Experts of a small language model.
Size: 9 layers, width 192, vocabulary 32768, 55.1M parameters.
Training: a variant of SOAP for the experts, 607M tokens, 4630 steps.
Below are experts of layer 2 (counted from 0) of a mixture-of-experts language model. Rows are named up (a neuron's input weights, with its number), down (a neuron's output weights, with its number) and show model dimensions 0-191. Each number is 500 + 50 x the weight over its row's rms, rounded and kept within 0 to 999. Numbers have three digits each.
Before each expert's rows: a language model's description of what the expert responds to; "comes after" lists some tokens at least twice as common just before its tokens as in all text. This comes from a sample of Wikipedia text that the model never trained on. Tokens count by the router's weight.

# expert 11
Determiners, symbols, math. Articles a/the/an after prepositions, plus slashes in density units (/sqmi), dollar signs, hyphens and LaTeX fragments in formulas.
comes after: "of ", "in ", "for ", "with ", "as ", "on "
up0:508494507498496501495535455550534544507498496461497551501555462497505445441441533518510546415581489523499575484419474466498479417482606524440538541467496539390553473485540508559508563453460492482557401520517546490492460497505494645517504377466483506472463478522533443533526531433548480506502357415492578530392541510498479497533536514494449488504489513481435559458533439509574505476579506509475518436493546455467437504520378574546531472444457592532503417536406603518619540487462506624495524506486553502546500502493470470500480553348392533596543445564604449505519538448595463506
down0:491531528569563493506548470480496496581508507572500578481526431489457501602495532558503413505467518468472519423437538453557458437493500509614508525433474432545493516484545438526537473459422468524658583507517512468488419519578557490515421498464476435480450534485496552515452516528465507510576509395579419502500505401503492501380529585525565553546563490480506475514458503466494558498473452469545433494474480465549604590498520525513444521529496564526498506541611462520439416388456470634465499514494478537365450466513592598463534520409445537456519539579498541495557495539413471474
up1:569464504485484482539498465496492527478452487501485493524508576458502473429501545493451480520457429554538622446610639483495487491509520500579518501480498470450537508579501549501547430503548489574555408471589446564495491544504427418546540482452577522576476551574535490437531399539558571538570605501425551512596467479515432510533506550499455484453523448461436427538493489527481498544504457588442431425512470562546482501559557505553548516498533463456462572476488516512514614495491502492445496519458503446521568348558498417455586498426539420569465456373486575370516525480471495508
down1:590484444482457482412468538486518439570453520533500529506502489433532600491547404501531476433599567477552505498514471461638499494493457508454452519494447422472493509495446364499563551498516406521518512493484465525545481553513488469451457504540510542559567483421546468480605444435493494542516473449538498472566476463602476485469452512502378495512486537544285469469482460543468425607515541469439529524580412507425438540626514485496548472603483520490450532444475498569498431463498452531510433495468545545474500528427485544499470579477506519519462490532500500543522542473459646547
up2:539491554455371455500520492553481465505541439477533337557497455506479529506399518516511495541522494500530491524436521548517461603544481463437452554535564482456503445502385560512387476496472481517478508492447596464472450511565407446520543401558451441508504511439533528490472536554505591680502437474497480522599420590460514472551500466507467501434589452533447422495473459544501550559495495535467484533528534496563501456498611530545492486510613432454597488489429461533485414518534491604565540545433495461542484520483482580492499505424513547564449538560455452500482523488511447418
down2:432477490456565489572479474506433554522321502445479406511506527467540544526521486374559603454483458499499386543501466503584498471469514538485558529510407503539547542503481491544415515467553537478513440506401495429485499441517577511567497425573532449494490510504510482468508524550473598471533509483433509500505456548454446504502574501474561407479527508531518665478593500544579432453480489511510428549561496610524551506501456536524561552557502615395455522523545417470521478491505501428486497436546541506521492391463504491517580540494442405551526581508464505584482475509527407462

# expert 7
List and table markup. Line-initial dashes, table pipes, colons and infobox field labels in structured lists, e.g. "- Region:", "Coordinates", "Born", "Family".
comes after: "\n", "- ", "\n  ", "W", "• ", "Preceded "
up0:467532487483475501499485516477520449388501471537427504486524493498494499564501538449532497441585409496482494503522529487504493566604464343479533564474487496449411457603630447482503502482500503450506495405521482498394451492512520543471513496402480497558515500504450513482566464506476570515477471521530520528617527484537512526574485553505538493497455504542518500412499562517489541486612491590453504401421461401618487490500523517563569537326533500471524487482479541479443431471643511542499477537457340512447502517503464505497497499539514483575616498493491438550439510383548510518
down0:538580528501579533375486508489435512502481563423460456521448567494445569557467500498467494458527439456431569470447504589500499436577498449543533468595518472590579470466388551502406457562448564507500589504488541429545539478485444494492507408476508508530477544492502501475549521572567488502507487453516289396440495591533580438561503501501493543488501440531461474496485482622574555502497508431607505504533447509477500482527505500517470514512464468486459607588506526484504593525532513539437473498466484460508545545515510492521559553474513452511499448475527473405632538507550596588
up1:582546453497488509439531399457497502551484527395501497425379491515481589489501484437507545534550624498598476517500507543496479523578477555461460500403458479513437503487518348375619529506470527502487530596550500473493517563557506488515462501518470532444536536606491452438482396439531497517437465618324520514538525521541529553487501411418503496477493457591520395477465534545544497522527466471474493459459513541499504500457558477480459413476520456501599476499607487501475517583418497518479421482528500547428467514478481569459549472506547483494541529449483449501455476517390508528
down1:527521523488470559485490568483463509520492475436497551513488487486519570612482450452466521483456536351535521529608427517570438429504607440500436447451612496549510474500472476508543472470572501500440547456585592472530484528462397500503479502499446516566445495595496609483500529527500490523488315524496579520559550536410534468539503552638469507393452465456498547510446523514438454521473528554448485508513569569490545455572488543438485466554473497466497501509497465475484504590520500481551522371496570384508417592502504497500522510565495487500534516519529371562492509491420503537
up2:505507474478536490482520591477475550502492510482515449519503468499484573423520462500440584528493512500458447442538535528537463464391489461485491479581494501493501510499471498499505473641512422470556501486562568434429486499540416523482565498446523487445558446501505498443492464478398489500638442554565499414437559630599453543491474497476448381533468495495514492491476419481481548531496478561486501425531500566441357496520498586518415486472514524407564492542481477485341499503460438503379540581483491557542380496520481511497573458545487587608473468489460513509517507380556471462
down2:478491493483449500403568510502383431317451521471497473570345404459536568433486482522476500465497533510485607501454456492515536500499470408411482537524411502514485526497493462547524404552576511522513475501594396409484502479502469450512485541509505475406494482529509488571503585468535443525500539486559572427499531463435525390493501409510548586505544462508515442497560525585475579520511456524527573386610520516545499539476480498502410465492612474500481437547496521501495537496514552491495509458514517473496499501475480520483469489504491411577551516582512530510492581437411633487

# expert 1
Past participles, main verbs. Verbs and participles after was/were/to, usually followed by a preposition, such as used, signed, released, located, emigrated.
comes after: "was ", "to ", "and ", "is ", "were ", "he "
up1:535371529415460556599478565473457503370506552498504512496485499478498594474502541426593542471500451463526510494493584488523534687557540490484488475513439437452522481463497503451520547482504470425470515552547427494513507501528456456533434454434374427491564504410492652510487484505435496491504498409474515516459546448501511478394461463497503525611519510400476519515387477508540450419411536529486450475450499662490494516449496497501492525548529453499501464503500490460493553493589533463485360494498528483494464594515486542528498497433460520493501471549594396488482496436524495503
down1:641535508492495460469438475423519492441526434490633476483453569477528498549361563446556513552537506564413467501489528538436454515437466458476433511580499486498456437377470505387440497635497413577555470379482536507455424523476489489466538511562473535520477508515408467543562492469456493512521491437474497429498481397446508393456397587488569459459560474510506435469505548517474505454482513517489463502533458459562511388521569506499563426527555523475480492528547519481561487503525548498508539463567436514440439552490412525502515434501583406528519575482477500462502576564466497446
up2:505497488376506500481492493472488484521420528496499532497556470489418486512505499518401349491491423650543564519509557566539528504488538517555465492487541498450549587422574467511497501451475436493608505450490426523516478540395489543508422474491501525524484423497461497471507506502498528499533559495500560472446354431449444502435499477463519645512513419528507515410587495497469510416416521493503496603516555478417494504459495488498458568499483523556457497465618509445462547524499482495428495518550500451498492478380510457424493456502512494404591479412477528568586481407587525606
down2:475468567556497502495455440504455433499521600535509508516532508521574583538529517506567540381501537527521425483501478470496549621424480457478479461532487454532413358499553444548470531530460507517577606413485534434494487509504489533486453496526495564597581480512492439576555462513585458512500501542531500539502542467485469519497531513476500499515510621427534485590461499471417467501472505495427636500554492555611438449486554458454432600483555501506570489525450478595369499513517476371476485495461539504546604497414506533632512480459518488547393440511540528498520490557490458506
up3:439595535511557476482455518497465508612493479594478483504497435561620536448498502477504454496564507495396528499375500515522500467613563411490504539451537571564503534510449464476492523518556466475467528536500444435400471492450535500511504451372421503484452515524605440486546515526594472463473492478510469399457501475437551504650501518455505504484546503463491480499463478495511454524540450579507492540597584444490499422465482416620521458444499445525557510560508503501480450462498546521549516478497549480540587431613530558619492552518497457539481468527508565538384583502517380493
down3:558443594510508494478448464490529497407538553514476599508533472519466514596608441477524491460473508573536449462492524439471499518446440528528585572566506485555552503398601487631481524416524582464498510619483613487419496500498491460485519523551502485557572525457438502504490499407450593500395435469432547509500502491474483483509477524635482473497557548511515490494511511542551599515546537516500498445511429563519571544530484523556463498483497627510494476433450483507560494583479479498334535529402571513510477475562495494504508498477482475556446481481492487530436472413646560488

# expert 5
Sentence subjects. Subject words right before the verb, mostly pronouns like he, she, they, it, who, plus subject nouns like ship, driver, troops.
comes after: "the ", ". ", "The ", ", ", "that ", "where "
up1:425506473526577567528503384470517492437496553473521564509501522440443451472383382476523467512444474575516500536440612494473535498464441473495522462564520510550503530545469496572535486463435493486497502542559459545511518545394383577495511486570431500493453491449514489547469423525671546447520486510490498505550482498478410532513526522513460536470614430545422507602592397508479605467537452495431533513433399496520498496563508534517469477474406491511549492444486449610615437487427464499524488503497491569456511433493511564508445446450514491524537449499443504484550495448530376430
down1:495535498495492502504516517475491498493482385519439496501451566510500545481491514452432437479572505505475506486469523467500568524455536476479503571513463569583482588545505497501578348517518501501454501582455465564597480507454505526478518509460533481504482447541434491542410513437568596507594459500492609521510616423473491595451467579496539511516532483502524432522489484510484393390491374549497389548498490476425509426497438624415479634476527442452544489452461548476530462486548480594589503547476479574485444556541485500510442563494499515505655484501539563508486497499547386512
up2:513520492460582439474494490377462496538552502500464553450422501446433484477509537524460540455472546540513527439509500556432499478487537454382472534533496567453515581448447503414493486520497558568474494450522535507603535618488631533398498499429529500457513485617500463542566555539577437508524556580506347564582459547558491594500490477522445580507406470522453509545473501454529475442496499569503549505440416501507578490484482405434477516504527512460503473395515460597537509439503542511428507496586534506443529504498435557506427470575430431505493536512532467497394478574594489501
down2:514514564546428532474518384525442461486403526587447482529424429482542517445518517487453335531494577511470582484473607480491468445485490525572549541497469511487464475521475421406445548520491509457393495451444406489439515483513472409598498528543473519568466555395467475443456598528486501446508419588526624483397415494489479494469547482495490512504483526511533490501550421534537540497449573528516531512514500560467514543518460559512502492500582552514503506494396669498658538478473539455455529524527441499528439422443533496476545512514500504542527434489523489515566537439508532454
up3:458536495536497525508529477454511488483533520521459511470609459499494470547530555542497519624496537659487454454536480574518512416442453461493532593528493492538484500510558564525476501377437484490574420559530500497572504559512481491493481535444499506478425485611459557535607489503478419514446616541477486514535495589505577566478497575522491560524429525496449506463554508636574437542445503594484598504490395505546508572498549492416510499477493513454429571605437558517502575514498534499477397481526578495569485501457471601594575479536485513440437484595488469487538538518522453563
down3:559523468529522565415486516496551532566486537404438505348577590479538505430539392534543577393499372516402535469517536513499473477581505488523480593530505463478515472524472569515480442524545394511425498559561506482525423441462481496495468511487490494518510506526518509534589445403495497469463450568574434496359578499533487506553526540462493501556451462556546501419448595520549560494511479488537492480458488456553523520500517430487512431517509561497517472482527508544390511525409505486498564495438468513494467410393491465603512525475494555562532477543495492373489538376424447545

# expert 15
Digits inside number strings. Digits joined to neighboring punctuation in scores, years, records and coordinates, e.g. 28–1–1, 25,000, 200-5, 1–3.
comes after: "| ", "201", "(", "200", "202", "199"
up0:486610510558500564485464489398524509473580557550507499531598508513510574537421494470472493523548492520536491497466441492505511539565533527475443508570549526499504595523505506491525523507496486433446558535546488529488408410521434469515518708449573560591490488439538506482507666470587576506501450499453612562485547467492495513451480521468501550501449597523500477495574543466439472478535582510580500449385518516566459462591592411508545437446553445500538389552500507590543529505527512517536454607524523546505454477532517505484410485534503471480526505517515559549437564495422465516
down0:520524345577413557499492559506500436476567503508537532526490427515516526523535492550501471548503473562519511504463554548500435426504506511537512530381478549481529504505501449486473484428504483450490590508468484440537539436479488463454411507584567506466505614470562543560399500538551448496534506590522495503490527540554589413496416622508496566431471463534469560501527534508472518611433546374491495520519396454476574455503510498554502340611514617486486536519513430507505502533566560437497521588495458453474507527400477539488507495503481495476524563518497567547366417477518503521
up1:500510491527539527510481544550479470481555498550500492552536492436501593479531482563504559539437542401505457586505455603459507479492498468526360480505455473450466569550488468533477514533506561501530461518595562554476431490583570623553507489504478542422392507455531530441528525446597519465513588508521462494573500490504499488560489377562498468548503387500513522461478482579478439496502521476551501494488513460502494507512315507434471436506494430335495499507502457547486489521538473499583583444557530481504519429501466388499471448543500566528344480522500451495368562518501474481
down1:470418542491554495457555549515574535406507472574497475547477418476509489509480481500464474413491463444500519545489499465541540491459595491465475600474535459670466440542497455573535505564492418468438447460510502482532492547484551508500459447584544503459526489459412479472367512495544298496475478427454505486506574501506542576511479492513504495491421496475491614495447499492459532522437505499611554484469492501511544436513549515516486515544497474434506589507488357403485453456488484472463511481454505620405418455435492503466581548489473440445464500482429402470499571513412479558
up2:492466527457614379528499540525478498546540412501504512498398469495551501525577491508496579595465298494497509547526442457496516454531491408431540510556492576528625503486501531502528607523501446567496496493515531540515538502535587540475508483550500590527521487458498501454512509496420527548523442538510478352491510408492519485459538461510491579507514559511498507436536521529570546455522487481489477493477488393458590552373487508577524505425494537501495512559548511457496507476473511554608518598507439388534510646556553524497503603486535497480514494491527454561493442490530468388
down2:531399488416520395493419472551490484515519463509594520463536410494496442282482505574480467443539419458406464498506428467529501578535517521504431463501545484585512560526539583501473450510527520489461504518499486536556513472496586509546475495482532506530509515525532468396507433503522504471537523439457500505485464540496542519547406491501656483431566445504505555519518444548499502528501565555456500547531459490569488525454468453639458502513549573462469506445408410573531433364403581489502474492532500554525509531526489479485493463553497573407503456448533499385488505478507601504

# expert 6
Years and decimal points. Century prefixes of years (200, 201, 199) after in or table pipes, and decimal points inside percentages or statistics like 40.5%.
comes after: "in ", "(", ", ", "–", "In ", "0"
up0:454483641477529489484416489459479494507502472498529658503677472460425521592634507673520575560478474399491598438478442496497506494412517498477535411480520569518506550502504525509442575530491567508471542505511464475499505559520503468530481635511516614511558437448472460537500545544516497504522583493478488562538436530494475463506484491466500468505503486506487516548399465524546482573505481545536522449553548652544452478575492576473498485419560480497437493471474465496484455458493532537489612592441519492512540465427520495508500446455498531502526505542565468459485430422511533493
down0:484529489484557585453618643537580452501533578519604494598478504416516424447451528532480506455459437515498469535547508569488547504511326552596461480534436524507546514497584524497536475573504447535504450555540392592548538515489491480483456457480560479548482437496537565531531501504419408494545590505504555474511516505475436496472510524560565503506426562481458518522489397517445496473485490514525485543495603454595467499552580397508515530436376486528655587471493474528412469509549482424446486479553539459489556468486514509489513472499496462574422493497536506501501551463489504438
up1:564460461484480501465509563445592520498545510520502570463375389587490479439500478499415426428548508515470501477377357537451577506638507529431550571494510432471509483544496503458414546489543489406514603500479486508507563595500502499493510519606434477562450515517472477476522497495494477426540478492451480459615561328497520604498435436522535514486470494482529561599457501494499583504482519476460557575485448521455522492497445520485558477545601353627505485511503581484470499490506493493499479521547538468575493488503485434545427482505518524470425500496510457476468494470457501505
down1:405656503487471570502352515475492421472511449592665508524516515408430611498424556442529388470497420448452568480629496452470532600509468499427499501574506531571484542486484490452500576471418517587496494554506529521439511547490475408550516487496541486525538541515510500504451505540479510502564485607505511490493618577467498456450464488495411477483504487495505500518511522500483498471512473443575545482415391495590490448465452478479579526457589443485481590456512506506485566496503438529557505496544508433553463550506495475476454566498549498492495542529578431552462536581526468487
up2:532535535545430484484497442474503493512560529506495500348615452488522509496433532463484503503426488491528439498494533515521594565563408576470492514460608413443504494467519518512545574550414495510522506499472408472484502556413426502397497461526421473450478517537475501504486659330490518520491532567541501549536405497519378515448514500511481543463492485553466505436428509536455452532511482449534490540520501485481538521471527484532437569490574594560493362503576429536501547471497466578510477495501418444529427498420468506629454471506592537571521482554489513443556519473498567456
down2:534501473529587590471547503630532457472489527472498499586446508555472505545531569499392421478568468501510483501513522500427508448500505536513468452550491458514399413502354472424571468484553513510679480440463545487617446583505419482539479519476534512538480479521524424465515572550452510501488523497530490464395541479513535463511497500511488520546540457563490504485510482501449544507583361557500442454491558596513497506484451489521499465507398554518568504440490434465554491438448544546518533476568601498538500464582433532498576524650486482594421478511586462502502528432484528539

# expert 12
Role nouns and adjectives. Nouns and adjectives after a or the, often before of, naming roles or categories, such as Member of, species of, General, political.
comes after: "a ", "the ", "is ", "and ", "an ", "of "
up1:575492496494528511434457379480522598503380525483496426537494601493577494541475442545506509510515502430503470509572488513480406523379484514459523519399580502497454554502522465565476503483520521532482543583493553534474482391511481399469441549522496543515455457515611497653509569504494501501493607505491440494403506508503559521487431611502529485462519540438523483582542615553502516530561532494529453521545571597485429498528518594485516493442499504500545580511473495493522640420539370528540596423491504422486448504578510510476577555507479507420477504494505450490506504468482453501
down1:560457545501516459500417506560474490483500551521500626523486551443478495513490522486486457508498501487484367500530523613417490535502527491518423527483465489411476502483498542461487487461535490530470473429618628551502474493536491536375474420452662438484481501475403559508579574577533551522577496472467499475471506492462539602393575445553505513465469438493505479578532426576547516503519480391463449478463470563517448555526515416473527485478538485497432559438439409472536399556477562618476553488463525575501535539470429585495527502515445493543517536506409419520559461474485498457
up2:548480493486533479508639498506484514507524473521497538540492561489493416479553552571526487507476483454575499436494525496520495534614495491517405557517436479483572530546563518439522574594553500638473509562460485615454498460395497470540439531467504493381510473428501588430473488512510446437506573504599495493498575414444505512441430520388450488499403565522451593508555527525445471501466471517446498446434523510531507559464492383461525498579447481553470529445432476494534612530496626591545559452571420457500482535515529584528433539500490418550427543502530486449501535499464476509
down2:513478432567548505536453582488473438551546490501488542512480516426438545436540550484497505484463447535516574493443456507492375489519470551521516457537482476487519496502467522516501564555588455444540524527465452507537497590454503540462547492492499517515597456507504546488480497579486459481447490498600601513506513590472485399519460410432486597363445445474453494516496536403504577482501464501503653562520525555497643466482500504519537558484467509573494549485537565558501483509632459442432432399532576459367504573549494498554471504534519489496538455468523380533375465483512576489
up3:478488477500477496507457540430381456509439487437518534499474390447495555455568467512565550547490510522536566497477512519502526508497452524500373523563546469550476428487490458477449459507425501383461543497518483472453411518502399495491424566489501515504504474551558495491521482421506458455494471395418465454430498452543485500526502496457385474605645490495505493518524492455497412512520495304629422497472490459416532500515586438505418449487608519462438382502528493516414503510576542511494549526500486501434498482481593500441460563492447482509498498498510377452475581483498494473
down3:494458502600466481490463486459479515499452494495471594493523427501574565497532433495435474519507500457499436530417493491493562559592416341509487576474516490429625473515446493446484465530466536397565477503449490521488517497515486495436505398469485504499500535480501483469504545489471569408498550571586630703571541511579645471494476477503568517394458475493461528534470472523468517465478490500544448513487491497485506520463483470481465558451425532535507468473455508500484380499587494514498458413475527580520502455585431483652543466513543435528512559465500515507528452577485472544

# expert 0
Headings and clause openers. Wiki heading equals signs (==, ===) after line breaks, table pipes, and clause-opening words like See, Although, While, mostly in sports-season articles.
comes after: "\n\n", "also", "played ", "for ", "season ", "=="
up0:423500503487488363491486467447446484479600537457451493519474525557519515501516486448575380506512494491510529579549508466493522486487447492488533555547489573467582512517366508476537479544492500511586437578361511533501457507411544532417485509467533486585511552469462564518587675486424496487419524445502492524475502492440519426437479538535505467525526453499539430529493485447511598551433483482543518499482495455500482402496501596446468440523490535477630470597589479572480574443514516499510541529489473508517493516478483447406476486490508449568481453634379502446489395508463460539
down0:502503469431465551502469468502496455498500460506505486513556506534532497477525457493503441496532592502524426445520492487411499585479503584485537492498507504489579467539465536568513503469527512540618510427532502535400481467523427592489423521616483418502442418492544408421504452511477430519456507490401393529486504546486503483565469457589455505446517556460575509429526532595451565505435493481512454453466420521557512446572516501514485421519612488411509380568494530455484547551501498485521451520407621423520417372494498452516424498529570563504496442506560608421527462458480597553
up1:418318462554588508507508505484396526447499504549493585537491503532571510437497447541418456585494490519483405482532488439486495562512428504560497495489574518549442511444584481458546485449542476463512488489471552427631488499431505608470473472512418557505471436481374500641492479483505486459500501505563495501529505534474412500515436639472504484444473511455582554423457571474507539493499492528561496543545477517557515495473523493496494498506493413450492640543503506491561471469509507469511547475591456501504516671510476492559500504504581547398501483518546513521527476470504494630
down1:523430553456583491513543530500500487557456469549437495503462466421489473575439401474436567497491492461522500476387486551535429583351534600484516471534475488502503490461475459498495564560469465509501499531489482446475505618516514416622440556472551484457531557494520560477434446518463505375457454505471488577479475466541432500432612501496449583504480654550448583547494500402526490474479478531581546480494549523507589554501520487492561536457482525479500487481501470383641478450557432455498538608561555510468523502509446482484506482420527496468492527518496561532429526503623544495
up2:516492438489527479510443486500532534497441510507605560432489499551417543455513602477523503509470453516562495459522472523541494538423448542437420507405511531465458454474564543431545410447488543459449482596506539520474497471501503364436634490511499498507457496504488508438505499500503474528530446490488594515474451548501546489501455508535432615488522543463533498501639523492531532390495540571565487507546465495513499363546475623486521462477515456504635501529423507536567509504427396501478476507468407290456519495504525500483522451537471474504542501536506512451401487543466418573
down2:478525463461494483517479517479489504461565489518528462530563518513615543531510500400496538626449439490426493539514576516421500492542499533516398436441429516471496471462545515490349548490438476492456509555596539434485448566480520449566444480533487413469489543485486453565439482559465507550417512581610490529500552541572620513474403533537461385518492509493417429480481469490492499441512496421496520543472433475526517388429562600508519516470447499519502505498518427511506668525527444476480501398500532495494503445386502446500530622495438478565501505530514447498557401532494484512

# expert 8
Table and list breaks. Line breaks ending table header rows or list items, plus table pipes, spaces and semicolons in empty cells, with headers like Title, Votes.
comes after: "|", ")", " ", ".", ";", ") "
up0:496565501417490590531502507466506502524546491465405562570419510490466659583576377500455537483415432468455489450502537444542522437483491581479547485524508496548534462471541498513500525550547501512480494575522511503475436490475493410522498506500602469521494379444539526539468417509496535599504464444481455549391537577480431508521522548462507539472578481461544504504467550622566551523436400529507549520409487498501503501508528440555477501418378377513501471547366580412592475537476498519516465533456523478575501539499566480500457517496488475392482525498558493549593530499530557497
down0:404544566525546502470500502551505507450453486501544326495445493508507422560484495419552488600499443433515503378574509529498465501500533461492499513501477447490447488505397474485446505439374502423476529457470515470477445555535447501431479495456506464468499494458351424606571449506521438431418519439599528414395457425557536497472590445442499496598466533511508433484573630494468458566460509463338513445462520494470563484568584458502450511510492438526492559475584454511467543530502512601506551525477471505537461497559514497483481498489497489490448510503511488507423509540473522494
up1:456420477544532524520478502539504487426397429514504601625500573530502512477453473500539482582501595515489574496490565448558462572366495545493438494528479512523547516476475509535510627441411402536498562417488516464500495494481618570508485470477484524482580470549513484526488501486476415367584531496470482480557508496488516513470461447533510430502504470482439487400418502542516584457519498520583449453495379493539531402522530486481565489555397401479509561445531519606496498515552392506511483507496439391445501503478503588504498491461528517430568499548609463511487549581495465499
down1:488501495462445472498498492434435353459502517491502520520495585505509449482571509500536459498485523420466534404523553466519452485431515458566501494495519428553427465507537501422520508548392523524463453474554474479362425567486509387494453471464474422636493457516494526540499375500470504451539455484497495563419594475492479505559473625508595445524524594468438536508495579471543424556550536514495579503488495625516439488469457444493437541547535422448488532560528491493450540594547456536533478493493461526579481491498575480548454510515511543478499425568439469510490536486547332431
up2:428425512482488502452590460512484499499489428499527530443472558524487470442490595538549573528500507467501476521540509538505495548660511539479457560521426474458456506599496583506491482501407473559445400488489496473549489489510503446532435504484438508477560500554497502311543409502461483504509502504555473492440500523480501486562502590497501499573502491489570444481405466492437599420502418562514472540476475428635478501594442562422563419498508608555505520500527536561515538419533510490451413435496590478518493555537471486467513481473417490517501484525608506487488661407520502474
down2:558545515548426389508507422490515472483578481515468519563515472566504495522453486431576510478418514433522497473498501526559494447447507457517446366489512526572498443478505506552456466484415487415618572427441547504460472452527572499475489483401466447529476513554570493512469505559506530436635540505456583516498494474492599480553530500454448552510545491517511458493593467476490495461512591455512472500465491536489569487554662516456498522610440418404538642492530577528515487512493499519528487500424483487474488467440454513658505554488511504327553522474547489459524517464521501479